python train.py --num_hidden_layers=14 --moe_layers=[2, 3, 4, 5, 6, 7, 8, 9, 10, 11, 12, 13] --router_score="sigmoid" --balance_loss=0.00117 --init_std_router=0.0208 --lr_router=0.00376 --beta2=0.98 --train_tokens=676100000
Below are experts of layer 4 (counted from 0) of a mixture-of-experts language model. Rows are named router (the router's row for the expert) and show model dimensions 0-127. Each number is 200 + 40 x the weight over its row's rms, rounded and kept within 0 to 999.
After each expert's rows: "comes after" lists some tokens at least twice as common just before its tokens as in all text. This comes from a sample of Wikipedia text that the model never trained on. Tokens count by the router's weight.

# expert 119
router,203,238,226,261,262,155,191,199,194,206,241,134,179,174,186,193,212,202,192,236,187,166,215,258,241,170,126,232,161,175,242,274,200,223,234,191,163,173,213,274,231,255,158,148,193,163,204,187,166,253,170,159,160,181,161,112,203,164,165,234,139,187,187,245,194,196,131,213,137,182,197,130,148,215,257,278,174,185,95,195,186,167,201,179,138,194,191,235,185,223,206,190,130,235,266,141,262,232,226,237,114,157,158,173,201,193,170,183,261,257,194,218,222,159,182,107,162,220,257,196,160,140,222,196,185,250,161,194
comes after: "0", " the", "9", " his", " and", "=="

# expert 11
router,203,196,187,229,231,154,183,225,144,200,219,154,214,269,201,294,211,270,151,200,228,166,215,252,169,196,216,279,137,224,185,174,166,215,173,110,234,135,288,171,253,167,138,85,159,177,157,235,195,222,147,221,168,177,217,150,221,161,181,173,195,198,265,230,174,241,163,245,186,224,153,146,140,239,212,168,189,229,123,184,192,170,224,180,129,275,162,168,207,205,204,144,212,163,231,182,222,243,226,268,180,174,212,146,195,145,162,209,294,286,189,207,239,204,197,187,168,230,212,175,212,182,221,201,176,147,189,220
comes after: "-", " (", ".", "–", " \"", ","

# expert 66
router,232,214,241,246,245,180,154,224,236,252,238,93,239,286,256,201,237,158,124,207,211,151,236,268,216,149,203,298,229,155,211,183,176,193,176,162,219,130,195,173,285,196,133,155,124,134,169,190,153,255,198,260,165,244,204,175,167,143,189,153,192,153,200,243,233,205,170,195,211,247,195,213,175,240,230,230,211,228,155,237,145,188,213,220,159,233,228,139,196,173,242,155,209,203,209,123,230,192,209,243,165,141,166,149,211,222,124,221,244,227,193,205,258,168,178,178,160,223,222,201,172,136,277,207,204,198,212,171
comes after: " the", ".", "-", " and", " a", " co"

# expert 51
router,170,211,202,276,221,195,204,207,184,214,223,134,235,268,233,190,214,210,206,258,229,184,222,278,180,168,213,275,191,155,255,274,196,182,217,104,181,127,218,239,238,187,174,131,169,126,154,234,196,268,155,208,162,163,195,121,206,156,146,178,197,205,242,233,209,178,159,210,178,231,171,168,166,222,224,218,204,209,115,196,159,139,212,204,155,192,246,174,94,194,291,189,163,229,241,163,224,245,190,240,145,129,206,138,201,193,154,219,267,238,207,221,246,202,191,190,149,252,254,229,206,167,231,173,178,181,198,119
comes after: ":", " |", "N", ";", " a", " in"

# expert 55
router,197,223,195,273,270,208,141,156,211,233,191,131,200,177,192,170,179,223,194,196,214,210,200,224,270,166,172,239,174,240,220,199,203,221,228,155,185,155,255,188,226,254,219,135,215,171,167,190,216,212,216,196,167,134,228,142,169,160,191,167,163,124,206,234,179,155,120,210,192,262,200,139,129,229,275,192,188,191,165,189,192,111,234,184,173,184,230,216,129,226,190,153,184,197,226,132,210,248,213,222,156,68,154,139,209,126,178,185,298,232,237,186,284,184,141,142,157,225,222,206,179,201,167,212,196,145,256,202
comes after: "–", "1", ".", " ", "2", "9"

# expert 88
router,164,254,181,276,207,172,168,183,193,181,167,156,168,260,158,174,239,191,230,202,207,207,236,277,200,151,212,263,195,172,252,225,119,222,209,150,190,106,214,186,171,222,164,149,179,144,223,179,167,242,176,235,175,142,237,106,220,164,208,204,166,136,216,230,168,203,197,262,196,248,233,200,94,254,238,202,216,209,202,136,193,169,237,198,178,234,200,161,146,180,223,182,160,216,269,199,228,250,227,230,206,129,198,71,191,189,132,224,292,212,192,229,239,203,222,188,182,232,230,201,224,160,236,218,129,162,258,169
comes after: " the", ",", ":", ";", " of", "-"

# expert 95
router,129,277,208,255,200,195,146,213,195,163,203,145,198,226,160,251,190,160,202,228,186,160,183,230,191,240,227,222,191,161,242,247,208,166,234,164,224,244,186,189,261,201,163,152,167,100,220,174,165,177,229,277,166,235,220,222,219,186,183,239,145,208,198,215,213,217,155,155,183,205,273,213,178,197,261,231,216,135,177,180,232,226,213,132,183,166,233,190,171,169,219,194,130,174,311,157,212,210,196,271,156,162,220,157,166,169,169,165,252,260,245,187,254,177,225,220,206,220,175,265,270,151,268,279,219,251,176,81
comes after: "1", "0", "2", "9", "8", "7"

# expert 91
router,245,203,235,203,223,132,185,170,170,206,285,122,170,258,237,215,219,200,187,280,233,188,233,264,220,189,180,258,185,156,229,235,144,183,232,54,153,110,239,239,197,185,168,190,179,149,175,188,188,270,151,221,173,181,169,138,185,153,135,187,200,118,231,240,242,164,146,225,209,271,212,178,170,227,206,151,188,198,218,196,186,146,213,173,224,195,269,182,153,221,226,209,186,176,241,197,261,271,212,234,153,174,218,176,226,186,174,190,257,269,256,195,240,144,178,178,156,186,252,171,181,127,221,173,169,203,201,161
comes after: "0", "2", "3", "6", "4", "5"

# expert 28
router,179,191,180,264,266,165,194,154,208,268,192,187,178,248,214,232,233,236,168,263,231,164,205,249,192,140,177,247,157,128,278,225,124,210,206,163,174,131,223,237,198,200,204,200,191,173,242,240,223,243,192,229,179,210,198,165,140,153,162,194,168,166,236,219,223,182,167,168,204,199,151,157,167,172,224,165,208,206,185,210,155,142,157,182,173,275,237,173,118,200,190,173,100,183,230,102,223,275,162,182,177,123,166,170,205,192,155,205,285,199,250,186,246,235,188,218,132,279,248,224,221,166,177,199,147,170,261,132
comes after: "1", "0", "2", "9"

# expert 76
router,170,244,257,253,188,167,136,203,195,205,230,160,248,239,198,231,231,194,215,221,216,215,208,259,152,205,238,273,159,184,208,210,201,193,240,109,202,136,285,275,231,178,140,150,140,166,199,232,203,221,193,240,177,138,239,173,237,184,144,197,184,189,242,243,242,183,195,208,201,192,226,162,128,236,228,168,232,211,155,190,185,205,200,122,130,199,213,182,148,158,197,174,127,217,280,113,184,252,197,194,198,204,227,146,173,217,141,253,301,257,160,185,226,169,190,171,155,221,278,196,173,162,190,174,133,131,242,158
comes after: " (", "\n", " \"", " |", "-", ";"

# expert 0
router,166,294,248,244,264,119,179,200,243,125,185,167,211,226,231,229,223,206,175,252,164,187,261,220,256,169,205,248,167,166,244,185,200,177,250,153,169,152,278,228,239,221,218,145,161,189,178,194,155,313,138,170,219,163,210,186,227,171,213,182,156,177,183,236,174,147,198,201,180,228,175,221,157,218,233,170,218,232,201,129,134,174,232,140,135,245,273,159,121,223,224,205,212,194,242,133,252,212,250,252,148,102,142,155,249,177,148,181,244,191,223,204,196,180,188,211,191,202,142,213,246,212,206,191,216,193,205,148
comes after: ".", "'", "-", ")", " (", "%"

# expert 110
router,193,246,187,217,215,147,163,204,146,167,181,164,190,194,246,189,163,202,187,271,213,142,233,214,272,136,212,245,141,187,218,174,170,206,191,164,205,178,213,267,295,236,200,174,161,107,221,232,225,243,89,194,147,198,214,130,193,181,151,152,182,196,224,241,153,157,153,249,113,246,199,127,165,252,211,228,208,173,182,176,195,148,196,205,219,199,234,212,145,237,189,227,211,197,257,198,274,226,221,190,158,149,133,176,203,204,97,246,250,239,228,221,226,202,150,203,160,236,275,201,193,168,181,176,164,140,238,137
comes after: " the", " a", " c", " The", "°", " this"

# expert 127
router,182,245,235,229,181,187,194,166,178,223,213,186,211,233,237,235,200,261,156,238,183,174,188,272,192,123,232,232,185,205,233,225,148,186,215,88,215,143,252,268,221,196,182,157,181,117,140,196,145,228,178,220,172,220,187,155,196,154,155,178,138,133,215,228,237,200,197,225,175,183,201,138,111,222,245,185,194,168,121,168,125,187,222,186,185,177,237,178,105,219,208,246,139,202,241,153,266,201,194,172,179,126,209,108,240,203,239,181,275,216,209,228,252,194,164,246,154,221,257,213,236,136,247,202,174,254,221,177
comes after: ".", "5", "4", "3", "0", "6"

# expert 42
router,134,261,194,217,244,149,181,170,219,166,187,158,236,284,219,252,182,211,203,215,209,209,166,237,195,160,202,249,190,174,246,265,147,169,171,123,179,156,225,197,252,140,140,168,172,168,175,224,204,208,144,203,145,217,267,110,253,157,170,208,114,141,219,245,246,188,137,257,219,200,186,215,173,217,213,180,210,237,177,200,189,159,241,215,167,243,211,141,191,213,237,170,153,221,209,130,169,210,170,239,181,98,267,208,201,211,170,187,265,192,226,167,263,239,155,122,152,257,195,211,228,226,207,149,141,123,204,147
comes after: " |", ")", " =", ").", "ed", " said"

# expert 31
router,184,202,187,242,224,141,189,152,214,203,229,157,213,253,201,179,174,253,231,258,156,233,220,263,168,152,214,237,224,167,228,228,162,241,218,103,222,111,238,220,261,241,172,161,225,250,154,243,197,203,201,258,189,158,219,212,200,180,185,197,210,111,199,182,150,226,223,159,190,243,205,183,121,247,242,194,192,190,241,181,180,181,195,143,201,258,235,180,93,155,251,215,213,177,259,199,200,265,209,261,173,117,253,191,258,135,128,238,232,252,219,215,200,181,187,170,118,264,242,207,205,150,218,220,207,118,231,155
comes after: " ", "1", "3", " c", "mar", "5"

# expert 98
router,202,221,217,286,259,213,124,170,161,175,204,118,192,247,157,210,184,224,243,242,204,134,236,242,190,132,248,267,172,137,191,306,213,202,175,152,208,160,289,260,193,161,117,157,141,136,237,165,192,247,205,159,183,209,229,169,221,171,147,135,214,152,175,197,189,236,233,193,209,176,213,177,196,221,258,210,219,178,185,192,213,200,237,224,223,268,221,188,186,186,224,210,141,225,269,157,256,276,185,207,115,157,212,187,267,224,177,183,243,252,183,149,231,205,215,222,147,256,173,247,183,225,218,169,184,181,196,128
comes after: "\n", " Los", " B", " Lo", "′", " Bro"

# expert 101
router,137,203,227,306,234,202,199,158,172,187,218,143,178,245,206,209,225,216,214,246,203,163,228,257,182,166,196,239,187,163,229,213,214,251,206,126,170,174,213,217,197,175,151,214,195,154,219,247,156,220,173,259,168,135,149,109,241,179,179,198,158,151,234,225,163,216,131,240,205,170,194,136,176,234,223,242,175,174,133,235,147,168,239,136,200,240,221,176,152,242,218,183,139,186,187,133,240,245,201,245,168,145,238,163,186,157,179,203,300,279,182,159,210,243,232,160,112,265,174,188,236,159,164,132,239,164,253,183
comes after: "1", ".", ":", "–", " $", "%"

# expert 126
router,208,213,254,255,239,186,233,222,190,209,225,159,243,239,211,200,254,202,200,267,207,193,186,248,228,162,186,259,221,139,237,269,212,195,232,105,220,79,217,253,223,234,134,135,125,165,172,263,190,260,153,168,141,207,261,196,178,204,198,192,175,202,210,234,210,175,188,205,160,224,211,172,180,245,181,187,216,208,122,222,159,137,262,195,187,175,214,155,134,230,298,210,71,233,221,193,213,226,199,216,137,145,183,112,232,228,162,238,275,219,190,208,209,232,193,182,165,216,208,201,171,195,187,150,195,236,207,162
comes after: " |", ":", ",", " was", ";", " ISBN"

# expert 27
router,184,225,187,240,257,126,197,199,256,201,214,110,248,248,234,234,211,206,160,284,245,194,171,292,161,185,205,218,209,120,250,204,191,168,209,165,133,205,213,211,208,242,185,145,156,100,179,195,154,260,180,232,162,155,163,190,209,240,194,251,188,167,205,212,204,197,149,163,166,194,221,157,169,248,229,189,209,228,135,237,179,197,196,149,134,187,231,183,103,188,264,230,190,207,254,158,235,236,244,213,153,82,215,150,193,158,131,189,285,246,164,212,221,177,155,188,201,273,236,204,196,179,193,211,187,179,259,195
comes after: ")", "\"", "%", " Racing", "]", ";"

# expert 93
router,121,206,236,257,283,208,183,205,223,163,169,139,229,240,152,199,224,225,188,189,115,241,215,303,193,159,202,263,226,188,218,223,173,186,209,133,147,154,237,255,217,156,157,177,142,127,199,246,188,241,220,206,173,184,226,130,176,191,183,158,185,159,201,220,210,140,143,188,189,231,261,189,187,202,187,199,241,231,119,204,107,163,236,202,111,175,205,222,104,194,226,195,160,181,189,161,284,222,176,196,166,146,184,167,190,158,153,269,251,193,215,158,207,180,163,190,172,218,224,182,264,171,218,228,144,158,252,152
comes after: " is", " as", ".", " with", " was", ","

# expert 111
router,152,255,193,227,233,152,179,194,201,150,257,150,247,212,205,216,152,243,160,248,199,207,206,216,187,158,171,215,157,168,197,212,113,201,196,97,152,129,215,199,214,243,164,183,117,168,208,218,165,274,200,219,122,149,177,173,160,233,203,129,171,149,203,230,207,230,99,228,186,205,190,166,132,239,230,157,188,217,139,154,151,194,203,136,167,216,245,250,159,270,186,211,162,234,285,159,208,214,192,283,132,143,177,208,196,219,178,226,234,220,178,204,259,205,161,207,170,279,168,239,132,183,191,164,174,163,213,166
comes after: "3", "0", "4", "5", "2", "7"

# expert 5
router,217,201,250,205,224,200,199,191,238,192,225,180,259,253,163,161,236,222,171,200,214,211,233,302,142,203,219,285,201,139,282,241,155,138,220,173,209,162,295,216,263,225,201,113,124,184,160,173,186,243,195,261,167,192,223,192,204,135,190,193,177,112,220,229,242,185,218,117,159,207,234,148,174,240,220,227,222,223,154,187,186,169,205,203,170,244,235,167,184,159,194,210,199,145,222,90,229,228,198,227,180,118,242,104,178,196,207,172,277,229,218,202,178,156,211,181,196,228,283,170,246,166,206,212,154,188,178,195
comes after: " to", " the", " would", "-", " can", " and"

# expert 89
router,123,236,212,234,221,136,194,175,212,223,189,176,195,213,255,191,152,237,216,208,223,194,214,187,242,204,249,262,197,191,226,243,154,219,192,57,163,167,252,250,240,203,197,174,197,187,157,156,213,240,157,226,182,88,189,169,188,149,131,141,181,176,224,274,236,186,169,255,157,180,206,224,187,240,273,177,175,248,164,164,186,145,208,160,126,256,196,158,140,247,211,165,153,153,240,189,206,218,148,214,129,165,189,145,181,191,211,228,288,230,192,208,233,159,183,154,140,266,203,240,201,155,221,213,122,166,205,205
comes after: "3", "4", "5", "2", "1", "0"

# expert 39
router,169,207,227,214,232,171,187,224,168,211,230,176,270,236,191,186,185,214,169,238,162,201,214,174,242,161,226,199,181,143,208,221,177,231,187,204,108,181,257,245,182,238,226,163,121,193,235,157,168,246,139,266,193,190,174,172,226,141,190,157,144,191,236,144,198,161,174,163,218,195,153,122,143,225,221,189,207,166,126,195,214,149,195,205,148,259,175,156,111,223,274,215,191,197,190,142,172,270,157,184,157,145,200,191,181,225,182,280,244,220,188,157,239,168,163,174,223,275,198,254,258,130,149,182,219,118,309,168
comes after: " ", " (", "(", "_{", " $", " H"

# expert 47
router,212,220,261,261,205,189,160,188,153,190,200,186,255,208,228,226,196,230,162,236,214,146,197,255,191,129,183,237,224,146,211,246,171,151,190,133,159,179,216,297,242,198,180,197,192,124,127,272,190,231,164,207,123,140,225,177,204,179,192,171,212,122,243,300,199,182,174,156,186,184,212,169,145,230,282,233,204,213,168,192,145,139,180,173,224,227,232,162,208,157,210,184,126,169,262,134,242,245,177,206,156,108,193,163,156,195,183,215,246,220,198,240,267,210,252,152,183,277,224,180,190,152,234,209,188,165,192,134
comes after: "2", "3", "4", "5", "6", "7"

# expert 4
router,226,185,223,252,245,197,267,207,191,194,218,160,162,213,250,187,188,244,191,281,167,197,197,251,256,151,214,293,203,185,162,207,122,220,215,94,143,135,211,191,237,205,167,191,186,228,196,206,223,239,182,198,160,193,225,147,213,161,191,232,118,153,211,172,174,199,223,199,147,243,211,251,173,208,235,117,220,212,104,233,159,162,204,159,175,259,238,173,134,189,228,153,176,224,233,168,241,246,195,240,144,109,214,182,187,224,186,193,272,227,155,233,189,217,169,153,114,241,237,191,140,151,252,213,162,197,269,142
comes after: " It", " it", " he", "s", " which", " He"

# expert 115
router,92,266,237,239,226,238,188,192,218,164,210,204,207,216,193,164,158,207,176,207,171,163,218,270,231,80,191,264,195,158,202,221,244,187,207,134,209,169,260,244,234,165,204,166,168,186,138,238,189,213,217,233,177,184,269,157,137,157,202,156,161,212,234,234,205,189,225,213,143,274,204,183,148,212,224,266,241,239,134,187,168,121,260,220,226,236,181,190,121,193,207,135,194,195,215,132,220,275,145,264,186,159,275,147,176,179,203,206,255,207,173,197,211,201,151,201,178,276,180,185,232,194,164,168,235,188,221,117
comes after: ".", " |", ";", " \"", "w", " No"

# expert 94
router,189,223,243,258,270,214,180,177,168,216,187,205,201,229,233,234,176,147,176,249,196,239,267,269,222,197,157,267,205,180,232,243,178,208,192,120,228,183,250,231,278,190,108,149,165,203,211,212,166,270,219,184,181,159,269,166,170,211,202,242,190,113,294,233,208,213,196,150,185,254,269,171,230,221,204,182,177,153,150,195,167,166,192,227,178,192,204,143,201,231,231,228,178,229,187,150,184,261,133,264,172,102,231,180,209,209,173,265,239,233,218,243,243,152,255,216,149,240,277,233,204,173,159,167,190,258,261,193
comes after: " ", " S", " T", " E", " Su", " ex"

# expert 2
router,173,193,222,267,227,153,168,208,213,152,196,108,188,222,189,223,251,228,185,223,155,175,165,242,158,113,220,298,163,168,213,235,176,166,270,141,219,181,218,247,232,224,182,179,216,92,191,188,170,311,152,205,155,177,161,192,211,173,141,170,153,190,232,215,238,193,165,215,181,222,219,169,153,222,193,174,166,155,155,165,173,182,261,148,188,246,197,206,148,164,217,175,149,186,284,146,227,257,145,192,210,114,209,179,198,197,141,184,303,206,230,196,201,181,173,179,186,270,266,192,203,170,196,159,199,149,199,136
comes after: " of", " for", " from", " to", " by", " with"

# expert 29
router,193,200,171,250,277,207,183,190,187,155,212,141,165,228,214,228,222,217,189,200,233,167,216,206,209,150,214,286,169,158,204,260,165,193,187,132,210,170,251,218,263,214,190,197,157,90,195,249,135,213,142,233,147,188,185,193,165,163,112,153,197,174,248,197,216,161,187,240,186,215,175,186,93,232,221,194,175,207,141,165,157,161,223,157,145,259,223,173,148,207,244,167,230,204,294,156,191,238,165,255,193,124,182,132,210,204,220,215,206,278,182,223,210,203,196,140,203,228,263,254,247,136,260,164,159,209,236,135
comes after: " ", "–", "-", "S", " J", "/"

# expert 85
router,217,220,239,222,231,200,152,160,192,218,242,179,168,251,177,205,234,215,180,265,173,194,203,280,188,229,209,256,206,171,258,226,149,196,206,163,217,100,266,229,213,196,181,160,220,185,137,173,118,240,158,234,174,195,229,185,218,151,152,175,200,194,247,273,216,135,188,190,217,248,233,188,156,200,227,189,200,220,145,179,169,181,173,163,127,236,272,212,161,152,186,192,153,200,171,164,256,232,219,220,167,115,185,168,235,90,163,196,269,169,237,191,201,130,132,185,187,290,272,153,246,149,200,194,189,110,214,167
comes after: " the", "-", " a", " his", " The", " their"

# expert 12
router,226,191,231,238,194,221,159,177,178,193,202,152,212,230,218,278,187,218,202,321,194,173,206,157,219,196,235,206,193,161,239,225,185,268,196,155,235,160,254,225,215,265,168,193,123,213,176,216,210,225,131,253,184,178,187,128,214,160,150,162,194,160,186,203,246,191,196,174,176,224,270,155,161,243,187,176,233,178,152,200,225,60,277,187,146,255,228,191,127,221,252,202,244,261,224,152,251,231,153,239,178,145,230,200,213,212,164,208,237,292,200,203,180,146,175,150,144,184,223,193,244,201,228,216,188,148,257,121
comes after: " ", " (", " $", " ", ">"

# expert 74
router,166,214,267,217,252,185,205,196,205,202,157,184,196,291,213,263,212,165,201,233,151,159,218,238,237,122,224,206,182,168,326,181,241,231,225,181,136,131,231,204,277,226,216,212,182,222,229,224,237,238,198,211,203,157,167,185,251,161,188,242,196,116,199,185,183,215,210,210,164,210,223,155,155,248,193,164,232,233,142,199,177,169,217,144,129,190,223,193,140,226,255,139,125,167,266,142,232,284,225,197,124,175,294,187,190,203,195,213,285,185,252,227,229,183,185,197,147,244,176,206,214,145,217,199,209,183,187,113
comes after: "9", "s", " in", " on", " In", " ("

# expert 122
router,158,229,255,293,216,191,148,181,190,185,207,140,160,299,234,221,196,163,176,221,188,156,235,262,157,190,238,219,247,156,198,181,147,178,178,174,177,182,264,217,205,158,169,108,164,104,223,227,159,244,175,245,173,199,219,164,153,133,166,172,144,190,249,197,170,169,208,248,158,177,198,172,116,200,225,241,223,241,207,194,143,104,256,122,237,255,177,127,194,231,232,165,177,203,266,133,240,193,179,202,170,158,212,156,217,201,241,219,222,208,233,184,208,181,232,153,158,274,209,215,172,218,240,237,187,187,254,139
comes after: ",", "s", " known", " such", " served", "ed"

# expert 15
router,151,184,214,207,236,177,174,149,171,177,255,102,219,274,210,153,200,204,236,251,211,178,241,292,214,163,215,285,192,142,205,235,257,175,186,135,240,177,198,232,216,208,198,158,164,150,192,234,159,212,149,261,191,134,269,104,208,203,172,188,160,138,204,248,209,202,192,182,164,190,183,158,121,226,220,234,214,177,135,166,200,155,156,159,185,243,244,161,156,215,171,208,179,160,318,162,210,244,246,200,203,121,222,218,155,218,162,215,276,223,217,213,192,182,178,154,134,231,239,261,230,153,181,228,210,188,245,216
comes after: "\n", "al", " Jean", " high", " COVID", " Al"

# expert 52
router,180,231,188,263,194,196,189,187,178,261,226,202,228,212,151,212,179,214,200,220,209,166,218,312,225,163,202,261,188,141,199,240,178,154,229,117,237,162,230,236,169,247,195,187,205,134,221,200,196,244,223,225,193,198,232,125,196,176,118,185,146,147,272,210,207,183,189,237,118,211,208,109,175,175,249,222,177,194,124,222,146,130,263,157,221,281,233,185,185,214,234,167,157,195,325,190,211,239,171,205,175,116,233,176,188,151,159,191,221,245,165,147,191,228,200,202,192,205,229,280,253,166,177,198,161,188,262,162
comes after: ",", " has", " and", " that", " was", " is"

# expert 123
router,210,262,180,280,248,229,120,190,158,236,200,180,227,214,193,142,251,146,193,271,179,219,208,268,207,219,179,285,195,158,211,256,155,221,206,161,151,146,257,258,241,228,236,158,188,137,185,153,185,219,143,242,149,236,187,207,187,211,158,163,207,124,202,242,194,179,191,165,179,161,164,145,93,246,205,258,173,196,135,177,203,210,185,165,159,211,245,170,145,192,198,177,193,162,236,167,256,261,170,263,187,159,201,153,221,120,151,194,234,201,183,237,252,172,200,173,153,291,214,181,243,169,186,187,157,158,172,141
comes after: "9", " N", "°", "7", "8", "3"

# expert 40
router,193,271,206,256,280,205,191,177,230,208,204,119,240,266,189,255,218,207,190,257,220,207,218,290,132,154,191,248,189,120,174,230,169,174,214,118,173,167,225,203,225,185,210,163,122,190,207,234,209,279,172,227,182,216,228,126,178,180,181,135,152,208,211,271,211,184,226,233,203,223,199,225,164,245,261,216,192,213,175,171,192,179,242,167,191,217,227,188,139,216,216,184,218,155,207,163,190,200,204,238,138,40,155,121,139,154,126,256,269,218,209,201,252,143,208,202,199,216,187,170,167,222,190,186,195,185,205,164
comes after: ".", ",", "\n", " \"", ").", ":"

# expert 68
router,145,192,247,198,202,190,127,192,215,220,255,156,226,215,173,153,168,230,195,201,216,212,247,242,226,187,239,243,189,112,241,186,157,252,225,140,174,126,242,206,231,189,114,117,202,179,186,207,168,232,145,202,146,194,229,181,170,177,118,224,199,179,189,228,183,255,192,269,144,223,260,185,146,201,255,204,203,199,163,197,238,207,177,178,138,290,179,127,108,177,243,184,147,198,246,128,220,231,167,230,195,151,223,127,255,161,228,220,252,230,206,256,214,193,186,147,166,252,190,197,247,221,238,243,153,131,235,152
comes after: " ", " |", ".", "-", " (", ";"

# expert 53
router,176,235,179,187,237,131,182,205,175,138,205,107,231,236,206,274,201,236,210,258,261,188,182,244,127,184,150,220,206,138,244,278,185,232,225,112,168,199,229,208,231,226,196,194,186,171,193,192,147,247,188,189,130,176,191,176,177,181,172,235,106,180,157,189,200,199,196,229,194,206,225,175,133,210,218,145,222,156,171,235,187,117,176,211,180,178,195,199,77,177,201,205,197,198,259,150,205,237,223,264,186,132,189,166,191,187,83,219,260,263,210,181,228,216,169,167,137,230,241,243,216,221,242,163,159,153,265,174
comes after: ".", "\n", "==", " ==", "===", ")"

# expert 71
router,196,246,280,294,205,147,202,172,167,192,215,154,241,216,212,195,161,229,159,239,267,207,226,232,148,126,218,254,171,160,210,174,190,215,164,197,181,144,271,209,241,191,192,165,173,145,218,189,166,211,203,181,161,206,238,191,200,178,182,144,159,174,241,224,234,180,222,166,140,230,206,101,104,261,230,248,196,223,141,164,183,193,165,162,194,211,238,211,128,158,291,190,176,259,200,187,205,214,138,284,174,135,199,179,228,235,129,192,254,272,147,170,168,164,189,188,144,278,264,165,240,204,199,216,158,168,224,202
comes after: " the", " a", "-", " to", "|", " The"

# expert 3
router,150,254,165,253,236,238,194,210,200,217,182,112,182,216,194,206,154,187,239,247,194,197,236,226,152,145,239,223,187,144,219,240,255,183,236,122,197,117,212,267,225,220,174,151,159,197,227,251,188,269,234,187,186,156,207,162,205,164,151,183,187,122,259,285,237,190,217,154,176,177,215,137,165,201,233,188,241,195,57,212,182,136,214,226,169,210,219,205,142,213,225,207,165,218,271,188,191,239,104,216,154,175,199,163,179,145,169,243,213,214,207,219,174,144,242,199,118,255,261,216,201,212,163,157,218,152,195,162
comes after: "\n", "|", "-", "==", " information", " ="

# expert 41
router,201,237,285,232,252,164,208,141,215,237,237,148,248,237,213,239,173,238,197,234,240,201,204,272,214,232,209,248,183,126,238,154,218,176,155,139,189,185,219,222,256,163,182,146,182,169,153,224,216,202,159,226,142,175,181,163,173,154,170,129,128,179,250,214,161,221,135,240,162,221,179,151,99,230,173,134,204,229,191,253,158,170,168,127,211,241,187,237,131,200,211,184,150,133,228,146,180,241,171,221,173,197,239,176,223,211,139,214,222,224,188,224,213,222,194,179,119,261,205,305,236,190,161,162,196,155,242,135
comes after: " ", " St", "w", " F", " f", "%"

# expert 65
router,200,254,232,236,249,203,171,204,236,182,193,152,221,195,228,236,228,211,212,190,190,199,241,258,226,159,239,288,192,120,217,260,125,259,158,155,225,170,265,254,241,243,194,194,219,177,184,245,225,299,153,231,131,186,225,156,172,166,172,146,124,161,183,219,208,209,186,223,161,218,179,159,171,226,232,253,211,208,156,183,205,145,261,203,149,261,223,171,194,244,210,221,126,163,239,108,253,245,225,219,173,157,197,213,194,215,119,235,270,270,211,233,211,190,183,145,162,160,247,279,248,194,233,198,147,170,242,186
comes after: " ", "0", "1", "3", "4", "5"

# expert 118
router,196,200,235,253,234,202,179,222,174,204,230,150,238,251,194,195,245,207,216,283,246,220,195,230,227,122,159,261,218,135,227,158,171,201,177,136,139,156,252,272,220,211,167,166,128,193,241,217,163,255,197,238,153,162,164,150,205,182,128,216,180,161,200,256,272,181,165,219,152,226,241,178,142,241,266,246,172,215,175,177,162,140,219,195,193,240,219,197,130,159,180,206,184,205,247,153,239,248,174,250,140,92,231,161,167,211,136,201,229,188,216,201,286,185,196,129,197,280,211,251,222,147,182,175,196,146,198,211
comes after: "2", "0", "5", "3", "4", "8"

# expert 109
router,165,277,206,188,262,180,201,215,199,183,270,200,200,205,265,202,210,176,206,204,200,164,201,236,267,148,209,255,230,185,253,267,145,156,214,187,174,180,241,257,263,216,198,111,227,151,218,252,167,259,168,254,143,221,221,150,200,156,165,135,136,126,170,208,205,206,170,191,144,206,180,222,109,230,200,174,186,141,133,151,171,171,221,188,184,228,227,208,198,140,244,218,169,237,212,128,280,241,139,222,149,167,174,178,234,177,143,209,179,180,165,198,236,149,216,247,147,282,231,187,261,180,262,185,194,139,188,153
comes after: " |", ")", "---|---|---|---|", " =", ";", ");"

# expert 99
router,141,186,189,254,218,203,213,169,186,250,186,161,239,317,209,188,250,231,217,257,217,180,226,261,182,199,189,213,199,137,187,258,201,146,257,148,179,150,207,208,252,289,159,164,136,105,137,235,234,280,160,207,162,256,199,141,158,183,184,191,144,211,253,197,221,185,139,202,192,232,155,158,209,168,202,199,175,233,145,197,190,154,211,215,158,196,219,205,112,193,283,181,107,218,262,192,205,250,193,260,182,144,204,133,244,214,136,232,243,236,223,191,221,221,166,200,160,211,237,203,182,179,189,214,182,161,186,125
comes after: "|", " in", " the", " September", " July", " January"